Weights of a small mixture-of-experts language model, trained from scratch on English Wikipedia.
Size: width 384, vocabulary 13731, 60.1M parameters.
Experts: 6 experts in each of 11 layers, 1 pick a token, a shared expert of 512 neurons.
Training: a variant of Adam for the experts, 426M tokens.
Below are experts of layer 2 (counted from 0) of a mixture-of-experts language model. Rows are named router (the router's row for the expert), gate (a neuron's input weights, with its number), up (a neuron's input weights, with its number) and show model dimensions 256-287. Each number is 500 + 40 x the weight over its row's rms, rounded and kept within 0 to 999. Numbers have three digits each.
Before each expert's rows: "gets" lists some tokens that make up at least twice as much of what it gets as of all text. This comes from a sample of Wikipedia text that the model never trained on. Tokens count by the router's weight.

# expert 4
gets: ".\n\n", " (", " |\n", "\n\n", " |\n\n", ")\n\n"
router:489513533561452464496445469450524517519485468511506553517489423446530514537473428564503519474451
gate0:460496505549410501562486428498513544513491467543469457476491519456515499544386561476425551519495
up0:469553542422490454545505504492517541473521442462550533448545467520462524576484537591476582536502
gate1:517401475503499409524435483490537470496542510517480549482546445491557458555459448504495559419517
up1:553464532569496487514505498476462461532474502473444485509493480483511535475453496485448513434548
gate2:476479435567529483489447415478456589520498450538558488610483524448404486411516571525470535492463
up2:449501530478524536460504555489455468541473483488443509468502527479485450525445476473488526518478
gate3:436528446459546449411522588499548550546534497559539435518454524509493481565465467474528433529440
up3:539532596438563505550535523498509489426564515504482517451567454466560486433495492450421466527544
gate4:513507526505560469495491478502497485515511479518523467512462525483529546537511482445480427516517
up4:485560526483409533426468547502496521517560521519478508564507528418497494535421479464470518504431
gate5:509459424520516523481471484503539501502494476526529482533492542451494509488424516458578574519457
up5:502491457543529445468469511491451514462513452572492490478575461394539491486483559535489490472560
gate6:534471541488480503543539454497563520525513456475494531522488439497528476443510563523540536460407
up6:479392489503478440516468497528483492502509404522551538491518542523474484491535468475524521491477
gate7:528537523455460514478606541468564521541522486430576386480492586465440500543477519405514455551476
up7:530482439488388559500441517521487550434508519496475420476506549478501506496541542500465610416457
gate8:495487454432519491494431538512530550535444484579498482470471501492574433508494483507502542484446
up8:491482458529424477476511544540507494544533458507491466401463511494524547553530522579509503473547

# expert 5
gets: ",", ".", ").", "\".", "\",", "==\n"
router:536498486367503493486513469509470493522537476500463453493580473469514527504425540509431451512492
gate0:557532570486446516516536508521538513516500548499482553494571533506569490462504449578541510468513
up0:487580533459517523572542502605528535489504506547470463451518504448573480504537465563553485540533
gate1:451508429452446474452490532609494499513522471513537413511486579530478526507587550513470516481549
up1:532538508488528468489508442501527510506515526530458491445458522526548527583529492492530469544520
gate2:489455399509551422507505471482491489446535521459507549589509503474506459543475433531382458513448
up2:490472532552535502564518432444477479490436514498438523479513461555510460458479575527447530496460
gate3:501543507500495577523466485539528476498562551477520506503519497430486429465478545470530478481533
up3:536546517457556539444488443505545550427547430522536485472475559514571487395550551511516481488483
gate4:558555452504471505494442509482514531531519500585487472524492544470465512421521536429466495483518
up4:497500511509574509486499521522469499486516452506503439466464469512448406531465441515538444508558
gate5:535438448528491493466486507519513539498516594519467496518487522498533470513475490488517521386477
up5:527454556543509531486517503456402481484481473434495456631541486539566523517534588446509496522510
gate6:481487494472507480502441506462443520503493552492472483527536513549571537507529534483426504512465
up6:590503491529479445568478503451487437498567509481473482491464498544511483518543545453423552424518
gate7:542524466450467461444486457465560520549505525463554461461505504447450568480510579556521426551522
up7:488479535525505463443452487449485521506485508495517507534488417495448501450472411487482445447542
gate8:488509524482585444517501513502517494556529482456494523602473469484511506515495492512502452497497
up8:590529508484509508561483554459487515465502528563462470509519516407515520506498505509470493517487

# expert 0
gets: " of", " the", " and", "-", " to", " a"
router:524480535479532501551563587535479572420441464559514502526456491423464488417489398499475521477486
gate0:465496454515510456526481511496445521512489572487552485523468501502508479472526502551470528497434
up0:571530505463549455518504525500491455451472476494478484511556553527480539567499534579544483446512
gate1:456529472497541483504461544453444514529490499512494554570477479478566553473492442570479478489501
up1:498547508425491467526429519500494548542495445500467500513460444488551506518496578517509453474493
gate2:526478521489584496459462519500485489455456565475501466546468497522549526458451444458495484427440
up2:524494503496464465565525494504517452519523543500559551543565497522462495528473431431553554502514
gate3:514439488550459468407476521446505482526525513521465490562544490476526537500475534501511480458491
up3:527511496509433492485543480448482554571449475539491545541512445467547569506419536462532445520442
gate4:540462512462468489414478575482474570524574438503514474510453516513542503456515483460523536559527
up4:472507541493499447510412448460499474539564563480477508424549469524512495486491477543410517469475
gate5:541464459447554517435518468596547430483509541473468455523568460518514502534505456583482515541480
up5:514480445497445458486493510486522512544478438488540531461445445483542468486530523600575527519505
gate6:478504480434505482471491543470497563478484451530576508451502507531542503532501493465540477512470
up6:483520462426465499467518514516523406473512587501551516528408503536493552550505466562540459527547
gate7:521491552532505478543508488452508507509487565478530481498506523525491455512436451512453476513530
up7:501508590488490546497526497495544560472539486530462521474489506483535495557438461543537486519538
gate8:590457510432487476469522532597547524521444487449499500546508473500505495488427506508485510484434
up8:464427521497488446490474499543485522559524521484534493455439526472457600427575487569509494497498

# expert 2
gets: " ", "er", "en", "s", "in", "o"
router:530490564513528527578513510581509472407408506478545564448515507477488477463455486487475465537580
gate0:444523503515511493508515485565472514530519408438511530521457520550493525494441530453451540518469
up0:541554452541591536478496488463548509489482451524534549473506508448491478415562466462540485490480
gate1:526471467551559486468391494577505433503482495470520474472528510566471416567481439423538490535486
up1:512542476500404495495559556508474596472537443495461556471493501457463508469567525481473501540498
gate2:489497457487478473514550466466550522543489492452555517505446520518494468527500501476474507490537
up2:455512546499506486513535479560460487507482554529511490527472470518490482516453434429550537545488
gate3:493445570559487509539471486550509488428504470494511470519488563561548458456496384439504498439492
up3:515476484515510505509517577496529497470519474514580529494505474519534416495474451498586471484493
gate4:513471511513542506539523493580520527429550526565542474477526500492539551545461506532535478468473
up4:433525497447483481426504504472484547508469463489450505519511550479452469532497468453530510557460
gate5:516431439537493513503502508528494550475485482483545482527491517471472477452456482457573489503408
up5:424508523544507487495506556541504505515479462485436515539489477534450531462465540493533526463509
gate6:425483556479539435473552481520522543528603469481533468534454506556556483568478541480460502512472
up6:471443506453477437475502479501486443434510430470520468572494469488520509473447540535502493481506
gate7:468473475522529527502424528457509494503546482460528571468535539482535493489485574585466477572516
up7:448559538489473480528431491510543558454545481523539534571472529488518448456528566469563535522459
gate8:500456498453575449511538456515516500520545483565498470557488491524569502479472442496557475423501
up8:520516427534526526504470513406450478474471560539445601489494495553552494449498476502460485510488